{
  "moe_layers": [0, 1, 2, 3, 4, 5, 6, 7, 8],
  "router_score": "sigmoid",
  "normalize_top_k": false,
  "routed_scale": 2.0,
  "balance_loss": 0.00056,
  "balance_bias": true,
  "router_bias": true,
  "lr_router": 0.000989,
  "beta1": 0.9,
  "seq_len": 1024,
  "train_tokens": 517700000
}
Below are experts of layer 3 (counted from 0) of a mixture-of-experts language model. Rows are named router (the router's row for the expert), up (a neuron's input weights, with its number) and show model dimensions 0-127. Each number is 500 + 25 x the weight over its row's rms, rounded and kept within 0 to 999. Numbers have three digits each.
Before each expert's rows: "gets" lists some tokens that make up at least twice as much of what it gets as of all text; "mostly gets" lists some tokens that are sent to it at least half of the time. This comes from a sample of Wikipedia text that the model never trained on. Tokens count by the router's weight.

# expert 1
gets: "1", "9", "0", "8", "o", "ic"
mostly gets: " well", "ity", "ment", "ce", "ance", "ice"
router:472472506522477545512521475516479531522479491490464450509472544513515524517456500522483509494537523516490484476468513545456511492525485508521489548530513503493495476515486457468500488497493490478533507529530485457510500504522477479518517483526538517540521530488498477512485477472521486475491505488523481519481457515529532461473458493485507510548546465460529473479482533474523460484549
up0:489506423500509479500520496495501428525487528537510480498493477485484508503512544473487525517519483536512474492505484492465467534518503515546520488489499503467482512469509526450460486470452518516464513487495468507480509504480510503443504476451513474501502525491460549479497513480520506465453477505493495529508535480486428493493524514480496552483478462494511492495484518534487501514474
up1:528519478480490488475536563496514521519541506482480489517494506486480501537508489524493484467497495500452541500509533482491522488518468524464499492534480515433504515534486483551547541515473467496449506472507486523467485497476489526517518555508490525549495481495512487485512536477503477509497512514493518462483536528491530490498511453503525471470508488502470508501505467527545486539443
up2:487540518545517504514474488504505505533468573545493480489495523538561488515513502511511472526502509462508533475504509459536456500534457497522532496477502492508488523525525500490478490493505494473456540497530503518544458539480468522500487534460451471462489465489442537516510484497528498500499463492487511484518534512469517518523494490512515506502520501520516527538526489534497510532504
up3:495523467474474485482540551463519549517475496536567480452490500496490507479514433488501502546495511506461457479532484529493489509454512497498493470495524517454492524502513524517499493490522491504460503483481488516527516486514469504503492550493474501523493453462486523508505495506462501521539482481498489500508485530504520533495528518495486487513555535514493494490557440486497476465473
up4:482486487526455479516569488495476510532495506518485531502520495480560463503526521542499516500477467460491544470535524477496505462520494521507511511479509476459497513511483492511476471524537537565450525467502465490505473511501493518510566525479441496492488509484493483517487534541476493506546493489516503490478519486468469516501538525515470479511532483522474500483484515524523517486515
up5:518503519500485476573463464536468516474519506496511497529487469442526486491545543512468528488490486496512516498498519479471503520484476452506539442496485486504484516494519485470527518502507478467417535482515506497498516493495509541512485536477481529526516477465524502532554513476526501503518520495454502499469491500508542497497508499524506523508513511533499516452497466523465514515465
up6:522511423508516469524498536526474528528511490500472473477525515513490466472508520513514522544499482541499538511521565512557508531491509476527476496486498529492509494501501508502488480448551528451506453493527498512512506511470494528454513448492479508535460519470483478499515515512494548520523511500475480486507502525520501512493517486489499473469464482502534524545523513531489542527491
up7:536514530491487505458495495504506486503495522474487489451441513509483509489494498497492452505480475498499493474482470471576507535501543494471552491479521482515448568548486522492473497517519496504507484460498510538495478471468511492453490522489486442451520457506457494490474537509490491482492475500510491507539525509507498507521525462525488486506493482490492503459489516465499511533460
up8:495499487501541496510494482467500499418496515479521503506488478465488494531507529486535501541517538507488514505534472526522460475515522546508508488499501534491508512509476537497479512510484490511486478489475519477462551548498512466469464497505522532473500542467482487540496567536489498463498454523501472536481526502487505491507561515498465487471506505548494496512509457476481520481463
up9:522522497510488482476513523505500491490510562508464469534521518509503545503505531493497520543522481424520513528509506477513499515522479489484547511533487447536480549516546509537486493487467497534544474480500550521502506484494556535480468522473508512504484533507515524527509474519497472455484493487457441514490509471481491514497523505504516515521527471500475500488492504558511499502524
up10:500542522512466502492457527479495484488501473492514519539532498516491518487520511502505508513490501505502548493579509513498511465477489509511492452475477482508514503515521479544502559499495489549479517511519536524507505439492515501474554503522530534499509522470497521485569511496518541485494521504556524501495522492501515500502537501530468485421513487536519473491513505532511473517522
up11:451489502510521503518502502493468523508472513520469533476530518526524511504529488475489495532466483451523511511556489464505479551520512487482505515477522487484518470476471561521487508528517520521533513504547514525534549522472476459456490473495480507542472475503518493479550524532476504495483530494510537449535481478508491544489509501485479525465525541505500491477490514509461495529523
up12:544545519536539470532488498533488510503563486451505480475481485478480526517527478477467518485517479488482494525495509539514528494431507510502491516498528529554508522505510500513501555495502501524492455478484536478464526499487505484499498501526460477480511570494517509539523509494442473500502501481454517454492527509489511481517529524492472519515485502509489511554520480478479505521490
up13:518495503503563493489446501495527498465527487445523491491545490504463465522499471483442528485499531527506518508583529522511487510499502526519535475537533539507474508499543492502550549472483543487505525486456519510496529529484496530527516497490458466484498520477474496468488533486532484507498493506493475498505519493475498513528482469512501491520502519524458483510472483481466479514496
up14:487488511494533466472521530513506475485521486472526518509546501502466506487490511520494504473478478502535461493529503509497506462509533501482480445501545478522480523509463535478471479426513501479462497504528535487531457473504481510530491543506523504460487495501478510453542512513534464513429512494489504517478564503496519557471506492509509472491494506499492514457537492474515518487506
up15:550509483532534494491530574461520495507555496518486585503477508493532486507504482516486521500480511495489504538541488444505505505490502469473529501512519525518478494491464488515486492515548532496457476471497477485484503501519479497491487523501461454450459500479522480505497493483513447513498479535534471484488538490478492499538510514530470448491489508541517513510488491490489467502511
up16:485534514528515511542515502445496500455508501528492478491490473520500525497495537499449466494440497501528492529531488473512505464508549512459523490531508497535490530498543554462511519500530454507508512504436526486460503447521479529479473504517478482518524478503522503521498469482501445510487497518468509519536548504508460478495496478505491491479496494554523480481520512503479511500481
up17:528514492507531527478461551483482464465496533491501491499487511440446518483499526513494505484480492532511523549481513504494429501453527517539507506508479489507498505479526529515459467491517529508494546488491472505520462500514489493503512490505499471517492526515521528474498550473531484484466495481477535501490517510513506502529504484501449494491458472522454519508495405509519489494510
up18:519471502512453467500518501457479480501504504492484501431527509509543484476502510495527519504456488480492525461537460487522501494500521508495486507518490509448452499527466489479528532514462499454480512443508487469457496479491525510478499539418526512508509471506479517488500518499477489534459468535534483487493536483474480527458510536489537485515478485506497464487483484490495491466502
up19:521513531503498497504508466494468507498517472550481494461508506527522549478499480442505494503481526519491526506509495535496538532497486524482513453448487465498484456515478484487466520518483490513510477516461516550470522501520486553495473464431482465466533535526509510487519499520498501540486516447520506489467529520471498495488536476511481494454503512497505501513493467458465516525466
up20:535489488514493509483468505459459542521505537491497513483502475523500515512528506564505495526520497514496511520535502445484526458479528498504511512497503514524507471487529458564466511512478496517485522514493502498515483487539549500473484481534463476508485544496492465488509532494489492519512497537521470488443492452475489436520520509485505492463503540492506547482496492514513474545448
up21:498499478476488505545461531494500464518464500476480510483521472526511449461491497493462477527520456488523464481525488531475481513503462462507480446521515494495493507503490490532517503507513550530502505462523471489485464560472503528531450492498481518564488527499480561465504525538542509526493509505517497511483521485460492540474496525513496498472484516527477476477534505511518526508503
up22:503508532499529497494526523509451474536463469532485531474496481512501501482524514485537469510501517528520479516481498497480444470458522482469544494451456520519498492487532501504463518504526475533465493459516519533513505481488476475542450523497524514479487456502523489508533480510504464485500475443474513491494469447500517471517482498486505504496514500454510497569511501514502536479461
up23:492525466516526489476513537510464504470502510454499506486540518496480498518512489495482500520464518515516511488506464505481512475461528477481569478491538490512480532501523499480483540521564483493483503473524469475511502511478523505558443475526430523498509493494513497451478468548486522513489526522464480459482504496468531541478531510499457513471494473502525526490501499539492492506494
up24:525533491499464495498537605523538477486512520482519506473552466520506528478475540493500502526503480531450490477491468482502518515517502484478472475479499507513487515502549515498509473503496545474493515522467519493484529545495485525468534502482529485485528537497449531551506507519472485479492534517507471475462501467482485495474478458501480482478483520474492506498526490509533468514494
up25:517518449498525513436527504484471494513549480480483470499497465486499532490497465500499546514484486579544525510485467469543508526495464506488553505498483506505474550536494499519474513505506536471468509470485526483506483496504472508508465452490511519481478461478547500496500536481516509479518462511515519525506551534480479493529505495520530485513497538537505510489518544513517515514501
up26:525540514513516499497507469517476455454506469475502500533476517490457555511523483525514515539467462500540497508496539514521521537490511520465465464465511463519497496502529500500465535519536497459463539528529496509497503511502462514492530456457501457467522436473472482506499489467507503486508501462518511458473498540484471495514491460483525493487472506510473505490525483481470520500518
up27:499554522520493460527503523506483407496485512468519490527489485491497469551511510507535509538518523524533486487531502540527478475485491462503550456473533484523492515523490537520463489487523494514470507472514477530497515491517512537495542496516521493509526475506540496483492487533475457492510487496530448498509472538470507461538489468484539514488478478516521522502511491530472485491474
up28:501473507467457469447536482525534549467523469540542519500517471486506539493496495514500518493479484511512550500517495502471497497467506527501565501477476459533494517481491519471497530491507501474502518510472522469521498497510515493499546458444436524486490503525495479479507462508494485497503452499530476450489532536499489490496501486516468545477493499507506481483527512515455494543465
up29:478495505469551482497501512490510491468494490521503467512497491467452510526486504459450511529453418504484531513506498527529515451470484523536527487505519535505455464470498511508529518507508510519507460497461532453487504514504541461484526503493512470461451495507510554512519506531478507515513512486509479468483506526476512545509504498476471510525497480525541547483502501524497470515477
up30:515480505431473514516484510472468471488497490522494514534490483519535440501504512519499478509498489483484437524494533520525472492492501480484496528508491543537503493535531496536499543508498478542495512504521479541456511538477510471450475474491497498510496480483455527477537528515497485487493426493458535473534512500512540467511484536500483500490507492488484535533475491501501514446499
up31:516522470483514494506505490477524472477513501486550464446473503480518482547514490477504515556507497494500445512502479484493516540518490478504481503499523480493479506534480507489518477516536556563477465544509550484465536501469511483528493501501513474509476481508496484490508517502504455502531506489527473462581498489481459511526504540522437522500505508516476516481519487501498538515511
up32:488519516402475502524532504488487508481483488504509497531503518516516491476490502495491458446523512514502486454481543478495461559506467483476507533502479550476479480512498523479558490507473519563464501519484500524515491524513506486495476486524495488500478516415506503473478494496526493503492479494502488465510497466512517489501498532469505504505527482469515505494463536489544549507513
up33:528475480512474485488502497516501538528576492497504477529505484547483551471512522491499497474469480485520489477483531457516476487513506474501483476519513469503507494476521589511520543492521497507454519517544524517474474553490505499462512486474487502495488474556538507492489521503471549489532549504515514501507495508535521541509523502508548513507482511509491494458481472492485522476485

# expert 0
gets: " |", ",", "-", "\n", ".", " ("
mostly gets: " |\n", "\n", ".\n\n", ")\n", ".\n", "),"
router:461473462488495529530520471492462546539474493480469463461527530532495497460462478523511510489538517497493500466467494501453489488511480478479461517498500482537488469510500487494507511551526474485541483514528460465507479484485497483546456507533543480510514486476545509512506507501468501470506477486488485482495475479540528455478462503489473527530535491476534469514489536514527480481527
up0:473495511526481457483523521463545529495491511519509496522483455462499492549517511515496531504503502520458510518475486503582484482504544503512489488483537520488506509490472482483529501512481477509504522495510480528492554495508539475523478508499511516504499541511509483487479455498511547509474505473551487470571495456477484460466516495519545475490498514537507514463470494492524521447515
up1:493483510489471516516531532520545475479506509487482486562500515480500479511509489504472489492501436506527484491517514494527512503482519479545489504524517482498527500499521472485531480481471559501532502523463488532437521515535524533457514533509484495500495463463523483462456472469484503518530452475529481538514503479499509531541497531513486531512472552483515493536502488512510506562499
up2:524531474522462480530532520496511508465516490508535533496528509556465519485533495488552501490498504477490500489603465530504474533518549524512501498525521513507495504498479503526499456446470527496482496454473491483460475526473500536513476518535507489470506480538494503493469475513526495471503500536482504506495517516489467471497503505480514497496500559488472501505526504508491518560510
up3:492505499502471458493524489516534459502493503524509525495503501499534507513553532550491517510523487482539486487481515511527551513469492520509479488522484518520472495468529468526495480474512507489530494495527533527492523505457500566492537462497454478527521473447472521556468502516499499500476484487520492528507516502474503525486532533467478533498513511501522555504477513514465449493440
up4:514506495518466484501491504481522451521528503537481533504481488512490482549514463462489484451494516489485498531500492495517543488519504537478520537511480480493448489500505541495550531510514501478497483513469464530504483491518437534469521503468518540489497491542500525501507508464512496567500533534544533525445511512484476498489515487539550506511449496488522529492513490485496469507530
up5:508539500519467439526476487489471462528530478503508460470509453519503487517492520466471515510465501465492498518518515538518548534536485488469481546501535524494494495508502505483457501523456520524482487484511454500482491483529528510514491530490515528514477443496518480532491532529511502535507526503523455455469513507491480499508588502479487466493496494503470537514517511482502473505483
up6:514525491513505497497540500506490495491482479527537524475502465506474534537541498503532507493492478515450490519505494506540523488500516527459466507501486507487479530468474492495481546516507506502470525476501492529494532473502449492506488487475494476511487499546530535501504438517487507520519490459512462490505516488506485477490547525430537484476503537495468515446530488492507548575464
up7:501490496519516467529507543492490508516516464542503501484497494455476473524494532504501486520486490578511508491516504503544478508575514493490508509525536495481527492519524516497461491463457471523506528501497463529509446489464501482513493458469448508509547466512464505475504481482488555482474514504477505489495489554509459474531511513488517506512504513494462528463544506510478490522474
up8:539498533501514499516485538486523475494528497493487492556481467459470508517497506490463505501481510514487502507507450501485551482485495525494491479471480486457565473485521456503484478496499571533478488511480460537528461505470512526495515485517502489501466477466535507466469488492524552548493546496470479523543522485502494511473504528519514506537512479482455499463486523522507489489531
up9:503497498437495501518497500503539480512492506515507504516502468473494492537501527532497498485504513482531515518478519532504506508456472492479535501492480487470509485461500513520483494503556490496493544536468559504518483480541518480471541522508451511493495547514451521545520553476487494497501507479454494469507504488519465493550495458478512486451482481516514516510453420487516509512517
up10:476489499506510472501464497544522485489531515497530459511517490522571509552516502514502442455459511469456479500527520481505514535488497491488475530514461455474482489522473511490486489484519509528475509474448512517509547476506514497496521492484493530494489465476474474510509498511511477455459495494541455477502538518469457500482525517531499529528509532546521482507540526519499490525475
up11:515504472508489481515514505511471439505464503483478561529489511504497504497529514526468510492498449504536502509542494514486509500501477518526512504476464456491525489490537510520524493464489493566507503470467545540487555463503500521511505469518465491531533507465485486514514498528460498510503536454527492492566507500472527508500479480478531510511521525568482479498486501528516513476467
up12:508509515515539478505477540504497512507479491473533499495470487504483502487530491481504520499482487524572500501547474543478475531496476490545505433518502479474515535477523483514512509453496479504499498480500483524432467558474495505493511546484499495572492536503509521497477497496520513513510564510460524523494492515486503507462500507537477513504498510561519497452476530506494479504490
up13:528503531491490506491458512482482521508546516496506501550521497508495485540523511471458492472481489506475563514470460504486475471481497454518543505509466505512451490552498494565532510516525505492470488461478502510444501504495492529484512516496496501514507547485531511540512518504458491502520508455498471495514520523485518525519512504478492478494486545507478493477496453526429538472491
up14:526482532495501516509516510490496509476527524497510466499505498517501466524485513433429509456517492501461500510483478482529479500539505473523490519508529513478491495512502491534493543498486485508437520458490512532473474483508507526454528490531483469519481509473542554515503498499478557538499480489540487513471522514509508481572524500539505452496487492498473515477490497496452542508496
up15:493502500471487510506506495521512527504512498497518517495462455481476495564504464500494516467485521542501488470502476507525450452500489477502526457475491491497499475431478488535496548530518484521502505487510494496501525497512530511508616504490472510521499501486511470484466480449522505484487483525547454539493526518496504502475505489501507492488499528490502457451512473519466514516490
up16:505489530487451529491485512508544477514560504526500496512457516499518490503470474456469470479499489509478496515474528490507548501517528508464482541513460445524437512495492526518543547485478492488493500507464468528497487519514447540489530478492495504510500473505488512484467501470492505507472494512493530513487491535488503509508493502556533511499501507498500572475499490481514447480560
up17:490528471511507457488503484475513492443543488517494484478502479466504460468521553485492461508510503516505535548481496517520517489476458500534517519450509534492516497521505475527520530519467520489491541437490510537506516512513516515452504535479516497476508517548492493478537524514509549501434517502502507518503475513519517530454484478491434505497549490492517503524486493489500518481484
up18:526498485501530539509468497542493504475531477472493510521498478486501476468517507506471523502507496452439497501501488451475481500525488496547498464520462439472488513476510482496508497514506491460510509468513553494489517475501546496484495538478511522527469495504477495516533563479501512525500463485464513456482562491508518501516545476538508518450495544502496503500474496525466524499458
up19:491448462525471450481461535500516498488526527474532542518506522486507516488549504511491459524503523535478531500504445475512501560451490445504519471514516473515523484456470467498502499502502529487539529500509492532523511489511474488465523524523504503544490485480509478500486480472479524466464519543455507492478507507463475519512490505489521461524479498498519510470526497514445507500477
up20:495485510449461505467471499521505501505501539495499539521483488499486516502510484534504529484503499526494482546496533494546502466495520497501481465520466518485543500523502475469440506469478520489461521512458548528474500511495457525471521468498473513467501545478476436469504475504490515492483516530524539485494496537506515532504518461501475493529508500510523505428469467482483545518516
up21:492463541505465467519528505517520492461479536506528447520536480459477459505528535516518478493489503517521511515484483513527497560521485506502513489508517506551513509462528484461546486452461497487522489485501473482487516519502508526523526480521484520512480504530503506451488528525496493505480462486506466486465517536444456495524482520521506478496525497564469482517533462529505493490524
up22:524525529567485464483451527484516502505473530490505495528506495540543442475479504503497480468500543528483472477492494480520557492472500509530466496488497542495507507455501490489533504501475512527465519498448510516517533483527463548506514548529476493514534508487502509508539531510477541490450495521512521514535484518483501517503524493489509475484464527503475514527515500507516491568500
up23:533473513523533510491479528466508512506480505509518491512510452480551555538523470483493454506510501465499497524521460520543485473532509504482500543476498530507480498509481524555539484483455493513532527499478544490522493458475558484491480538485489488455517529508484514513513518474500491531544520524526535466476497504514498518530531517461531544525489489501517501502515490494495546535479
up24:520540481489510460488497463491502498461503525560504478498528515512486518513536482494501508484501514515494462485512459498515495470481569471504478487498531490474464493435516485532509566539514490490513498524477477585457487495512488478464488507488494482497475466491509530497478493529535502506508512474497516525508507568465495488482501472498469502491486456521503500486528486465498497555504
up25:557514492484605501514492482502519515484488508454529534512456473505523470526508513466498523475522514486500494518500518503482482508482495522502497517488481514477500507521462582484508498499474506533511516504497514479485524487505546513492527539476494481529508561489513432494481482496487514525503496512469531485504511508465487472543499466505484532449494560530493491496504492481485496480483
up26:496488454468496474502485574477506503486505517529524494523511471470555485508494505525499529455485510465505500519513519463557469511502530499515505531488477543507497561518507550481499493489456514571512470454452493497500482484523493503506545512510510471495521478526519512506508484468512499474514462485519472474488531461492511452502500467500536507493513482465465520517505511485466520506509
up27:531484505494505508441459518491532502517563512506519491508513522513502472514497481499521505526490473473481465515494535484477504496492494506495538522446478487529513505475505518465493475475544530543485474527491468537513487504551482542486480525512515510535548516490496506504504465447468507486517515518507499533522554515505507583512538466459512522491512493512504518548518491508464507525481
up28:498510495465497489488448499468485491422517502507526530517531500496513516511499489480497515482513496510506458516474537490528491487473483538518515494507474490422486493459494502530552430500436488518488500496495518499474496509503530561513501469482441505502472441513481518516506532521502480468505512506504509481479484508460522521501475493556500488502461501517524536522523483510492487496484
up29:499534510515466483503405532477491498477494506534500499513513442502484503489491509485497539505473499523531487503505504486514502515505499482529603550512483504494467494512497502479476470541512511508506474522473474503522501520511496508511496442520493474485485511547437476494476507506473463574512510472546479516499522496478528501531507507496507504485517498499489476504478498494476478546503
up30:474537492511534488515484511531472469486525474460528498548489482519486465499555496502500512499455503470528483534462533483557479528491511489507541506507469517494495516470493495465507503435504552538489490527484522488495547515563481469518512534470495493508499508502469499514549544503484551462517505459522530515482498519485521499518505506489479524500471482515489491471495472544485490514486
up31:583479497512555498505515555530542456499513530514513495496510501492498482515516499506488557522511522483490503531475481488507488501517534483501539515480489557542514520485502513499521542511492524483438515491508515491478480539491460531497487485508461518515447517508514456522511545514537516495522474556480508488504498507486503493451505497496497503514500572503506510486525497489482501545491
up32:531482495494478488467487526498457496504469527522505512529484448530482493514496519525480529458492519521480534507517494462532492555509499511512484522491520521467532470490483498473496493491544555523451460505498506526539550487501511516519489509469485530551488485517511518450475484498516535517462484514515505496474524545518489534492499516468511434520515509520483500521483436520527528497483
up33:481507543474524476466475525502495525475483465495486502485457503498545493484543478463515492473474482492482506487504466469492483518471468514497497476459517479487496502512502522561482504531479531500512486519484498520457524509439497496472532485538543538540530525501479513464498492452483543530537500527481528478539503486495491551485512466489536448514485513526498483470493528529519478530495

# expert 2
gets: " ", " the", " of", " to", " for", " by"
mostly gets: " new", " her", "On", " For", " After", " This"
router:453477523474465536528524481500490530524456496510472473524495550528497514490476493541498489467541526490490483455463541513471484520513478483499471542512496530486483449529483498489518488504491502518509479537516490482517502498513485453514479489544525503506503532451534486496485470470531491479498495493491482469504461482535527472482468501479499495556536471456532477496444525489521498473528
up0:480510525533489452489487522519494510530510474518476533520495497493508525516494501480499444507475488484503471510481450500500466480495526526435488488494461488565456497446481484506485515524527543487502497531483502522505450492481505514444513519533458480496490480524508477483465482507487525523506523507499534471529523533493435493517516486513520528507545512532496535520487511458532517537500
up1:479453501474531464522509504510438517469525502466538495512555500522511509521526513480459508467495454470521498526520486455569476530477538525498500492532520460482520509492529524473473547496479495493529524530513473467523509462533546495517501489500495507485492494450512493510552521525467502489498479494525505482498505516480477472465493495511469501498461522517527485514547489489463517523493
up2:472491477532524492506484552516477528511513499448481484434556510546439480485517497488484526511446460494534538507485472523488443518540502513522525473535478498511526529460485485506529500505525486485522485520519486467487487525481527497523499493500508524513495503486504505492535506515472503479474520497504539540512488508471503506542535533492462520480500490528468511531531502523515437496501
up3:467533484506496482462482466508489465512493492523535506474493463530508507503521514491543507502502475545482553460499506475505457462525522490489523445505489488480485513502471505510510476449517488533501496464515500590506502536476487463499511519534475514537476476550493562480522527491494443502487497496512512499524493490475501471504521480478472494524484509488512547490510522518520481449508
up4:562506478511475502492503514492483487428530495458518484490547501506519500507497546506509490495483486495527513554504506469459485500500506513503557452475508495497535482511546520520450472504489538480477487486511522473491490540484494511478497493536512499514510494503482484526486479528509499532478507464512496496504473511453491561490492520472501495466519514528515544553465444508460491453522
up5:511505506474512484522490519495512531464468471492519498479490508488454512514484496489491510523490495530470525501497488519478465511481519494517470498475534493495559541486498503515494555495478492530508484500481501518510549474521533508503502590490446443486507526522462532472468535564497484502498474503492503550473514481479510507512529456519532535487512527525458509497441478496485488502513
up6:480562419479483493489510508504525471498526509485513505526470498498490538486511516460525555480500474504510449486492472472530448507510539496534514527471486485532503509512518526546477477497495483503506543481504485446502540502484512509497477480524489490496513510478481509541536464476449525542493492547526499507451507525491489488513559527523499523510509489503507505494516498510493500554473
up7:499474476536466450468520498475513504496496499526515541509491515512504481494511517492512507496482505530491472543515491476524475494513566505501564509460459521493463478503493503452528545496525483521505510500506492515470426503516504533462487501507471517504532459505469500462484514531508469560507531512454490509513474511476516525498469516556522488519490521463490523522484481517495513551513
up8:501483526494476506480505481487527526491482510507509475530484462491511490512480534485531501489476508490531497552495501530551521481499485476505522506518529567493484529498542490515509510549493531505490452462481442480501521486476513504483498467533518509475483501493466487458470512526465505498488513522485496494485487479485492482543575422506480538504472528526488517462530479451500491529509
up9:515484520488488493504497486529452483505532489523513493451479534530515470510489546499521455526483481574450499478510489532512469487470537502514500477510512492512497505542477466505470519536509497496536469508463510548488527511490534521501486547500532470471534489553497507498505514527485469510501493541509512528537476473457474503497485482495484500492496444492464519553498481493522508480451
up10:489525488517476478504505490481474467481480484484559497515509484466547481489498467500492524493501520522548505503511485549498465513477495509499509533519489466481505490482491524515490528510443526511468482518529500504480524514463503534495537548523523531499484496530522528531509522516501488476545497489525499491483462505487485518522480515509543483468493520604487485510531490471490457546448
up11:458492499511469466471453463513541483497514513539489496499513512438496466517517546463510521501478527510518513496529498538516541517504496475498546492521450498514500508538441528476464499519464504552536525444501497502515502505495466484477527496500487471477532502540525465516474490526487469513490512458487522535529523495521480483485520509492531476513520517548478476509473478501515503503460
up12:537509473562469513491495505539483501546515528493467503548527479520496503528507487526498476497514505508537542502476538512531472551488516509507522480487485521468515509484519491505472538536484471486496484487536501535500508513467503525492437480480494493493513523513524538528521524518504491528541476467456478499537532497459477505499528475476492506445469485496486472492493500516416483495506
up13:571504472523516497504497494476469474455480486486540502473499500490475472550536495471474483530457487450519507479490527482488503486483500505510490455475522498487534509479474513504489530472492492482463486538518505521468484524469538486492495500545531465500506475503486474505483466539525503501472540495473476463519496463494487529501505513523508509534485474529444550485498442502467547503520
up14:529541516506484511492491494518478492454537488508524462509492456495514494522540528450542496487518514461500506485558501534481492488492552474526566487498482510504508494514523484532489585484514489483498504466465477540497475512512515491485496481469506449503492526489468507519490525501460530476518535519499481532529483526503507539527525512491483496482513556518478493486476532501486528527528
up15:495523509468502501500494507478456507508524489494490509517478513451460498512547494441489505489488510516450503480587491527530484472506502493491470478471500488540516495435503524553484522465521504528532484505467521563485516518454540554519513536496495524485481493497482477484488484508508513524516511482458520530507528513472494490500465487479497458509484530522456494498518495490528490511523
up16:487529432517555504505508512517490514530511506514559510509493449474492517522497489498486532509509512499520475518542462471479507458523517561502498498534509545481501511533503514520475517484544504513485542508476513544499486511525536494554525493511476441466489495519492512479521478514486474525481512521482498499535542498485523506530500514499462490522462493495525526565533517476476491475486
up17:491541508450471503491497534506481395461490492504483468502491517504534489492525556481522490479492482483502488501504489507521505482466542503499587526499525528509479500503517492520510501524458506481488566485498475503525525516500502512502504515473526468489481481504471502510523500522516496500500505496523461505514492481486533480539511520531475467526485538520520530489550493497514529562515
up18:496466511506513493472511498540550495445508512501515501550494506478487472463523534492549486473491439488484477539550509480493502503523476484519505477532540486483482520527529549504508480465452487499472511487497467516474482513509466496509533471504434509485501505464547478501529527457492543498477541489534493531473494512490507506527512514466528499513546509516479512487528500506474530518515
up19:515523509516531499509485480539501519534525532523496444530536484491492512475518507425465461500485487513494494497481483508536484550516565515505483506510481497515526507526497499463540525548500497520466509511466533504505469527458496520532493538495509535506509499508439501502523517528510460458497481456525498443473500485473510534488492512526485508469488546501504482507510478509462533518507
up20:513524501525524496479533488511480492482493516528520496496488516532467472539471516478494512535458480530475501512515489488500474509464543491517450506479475477520522495474454506525506511471513505494483567521500513510514501532494516528518478480500489507482482491478481481532533495473514526495559468518495485458423519502482509511501505475556497566501495538522456517459512536500438502496511
up21:513534490472507473478481487542527455496466544479495507526493499493510510444541502467477481490510553462483504519477510554471485474459476509497480486502522522501548567468495475488478452487496497504511498473485498496488531478516489505466491495459477527497487514512523467506487545480498496509508500557539511497492488485476490503550493481549466511494458484500486510499484542500482473530446
up22:513477487505504492536526559497500489453449486496478477464524490537482501492498459485451494505498480501499488510502502493536481466534542516503508471485513516522472536483532497503500502535509445481524510515498514551519493456462515519551505518507541501501511495454460494519472488501476454470490486530513505460492527539495527489527499459496463530488512552539512490529534462473472491500491
up23:493513535519533487513459477484525486498503499471539485548490463504481498457538494452516480469449463482488505474511436502511495474478487500520512487506483511544512492533469491534523540500519502475531505509487484472442538535505480528484495502513492499461546501505502496507474533480460496522479508514501507490476462537458464506536465491525535457503476488499519540506512477494497556523484
up24:524552508490519521511497488502562545504497490513460518530553487469491462494504528511500494549479500487538517515546498477520515462541509487498540483485500475552505503532516500495491484488506489463484494522486509525549452476487490449485512523466509449474497475520521496515509475497483523469470499468489468474538502497467521523490505485482513518474436489511477518456508501488446487519494
up25:563532499513478501465561425494503478514539503520518526478503492493489504551491500519501507493506517497505503510515469491475495512536511528502460449511559495509485504520536499464506463480484494513535472459491481522518510519508534522493559493510527491469488538480521487522534460487528476469499496479476469499529525498478447521552490531530480509488479533519521500497492483498522481530486
up26:469509500500489500499486492523501457509549494487479465512489468489474529479518520509482513523508476480501497470517481498530467545432501504493521493545484503470505528474493474517471524531467532505520510494521513499565495534465520533495528490507553501543554504470478468516488493498431526491504499509481490479499544513500468507484508511491479497476487481496494522513528511527460534456428
up27:517473540540480501511508491462504463471520491502481500490531482454486518482509519501486461482486477571494482506502497525496517492547503470445527497477465522509476480538543521497498527480524520504472520490492491516475519496470481508504525511495506432493531518465496530492515542483453545513529501478540463477448508491482460463485509468481516533489452485515478511480507505483535515478527
up28:488484461529502507495503488509445495482500470484508454467474511499510471501456509476510506509514519541501529476479463528465522464479487511533492516509524481551496516486502446490503502483513491454526538500551473471515478490519500522501526532516563499521519493505485507531495488491511497491479494494531488586470518528524514486477474489501514519519527473490519493487512536447529428514508
up29:472462516524516519438498512495509487462502463451533481533536472503485517473502548514507500497478467511513493476495519503527507555486472500494511487509452500492482534447516524520461482472458511441479509501493483519518514509463532518486557504508461487445495499558493514489535541475487508520512503507491516506541482534518511547515484532488511509479523516491516491484489514471491524541506
up30:527499511545489516487467478481549492473504521507541451459509512470503514494547511470488541557493532510537522532493502473494490546510500490509508495468464481497484510506523524519497559503520502492491459492514471513519528485488513532497510513523515506495484516514463500466486507460531518464481529464550518517544511509462474490442492478506488531490502478524491542544535478521549514486513
up31:488531535482537486485506513481499509463535509498503470482479499481488556534474506493481507530505476492522530514495475512520492438502527489443479466511505485466545488499477488537506505476512487476499469466475534508491541497525503485502498478495501571472484500538540550512527494515482497474533526496451527484487522524484478535518537505549494486502448474494459512486463463479481502507527
up32:526507509462536456482512526507489505517504487493459512516467463523486492427538501472517500480504474479494484481462547511513496498477504541480525488482506489495518516482550559525475474493525496509473512463483503486500469503510476551476473508470513506546515437507538530479474546561461468468461488499490488495486512488526488495471485484502508505454518490485533488509537497521484491488495
up33:496496486487525513512539465476495487485479535501510499449528524443513489511481495485514538471498457515548507513503536520474481474508476519498490510512492454507454539507462476432469479558469514495513511520518514520501502469510528529499493503452538457509511530544502505512463491511456507518488522512464482497457522518477469541476500530522541531540485503533499526528505506510494502502505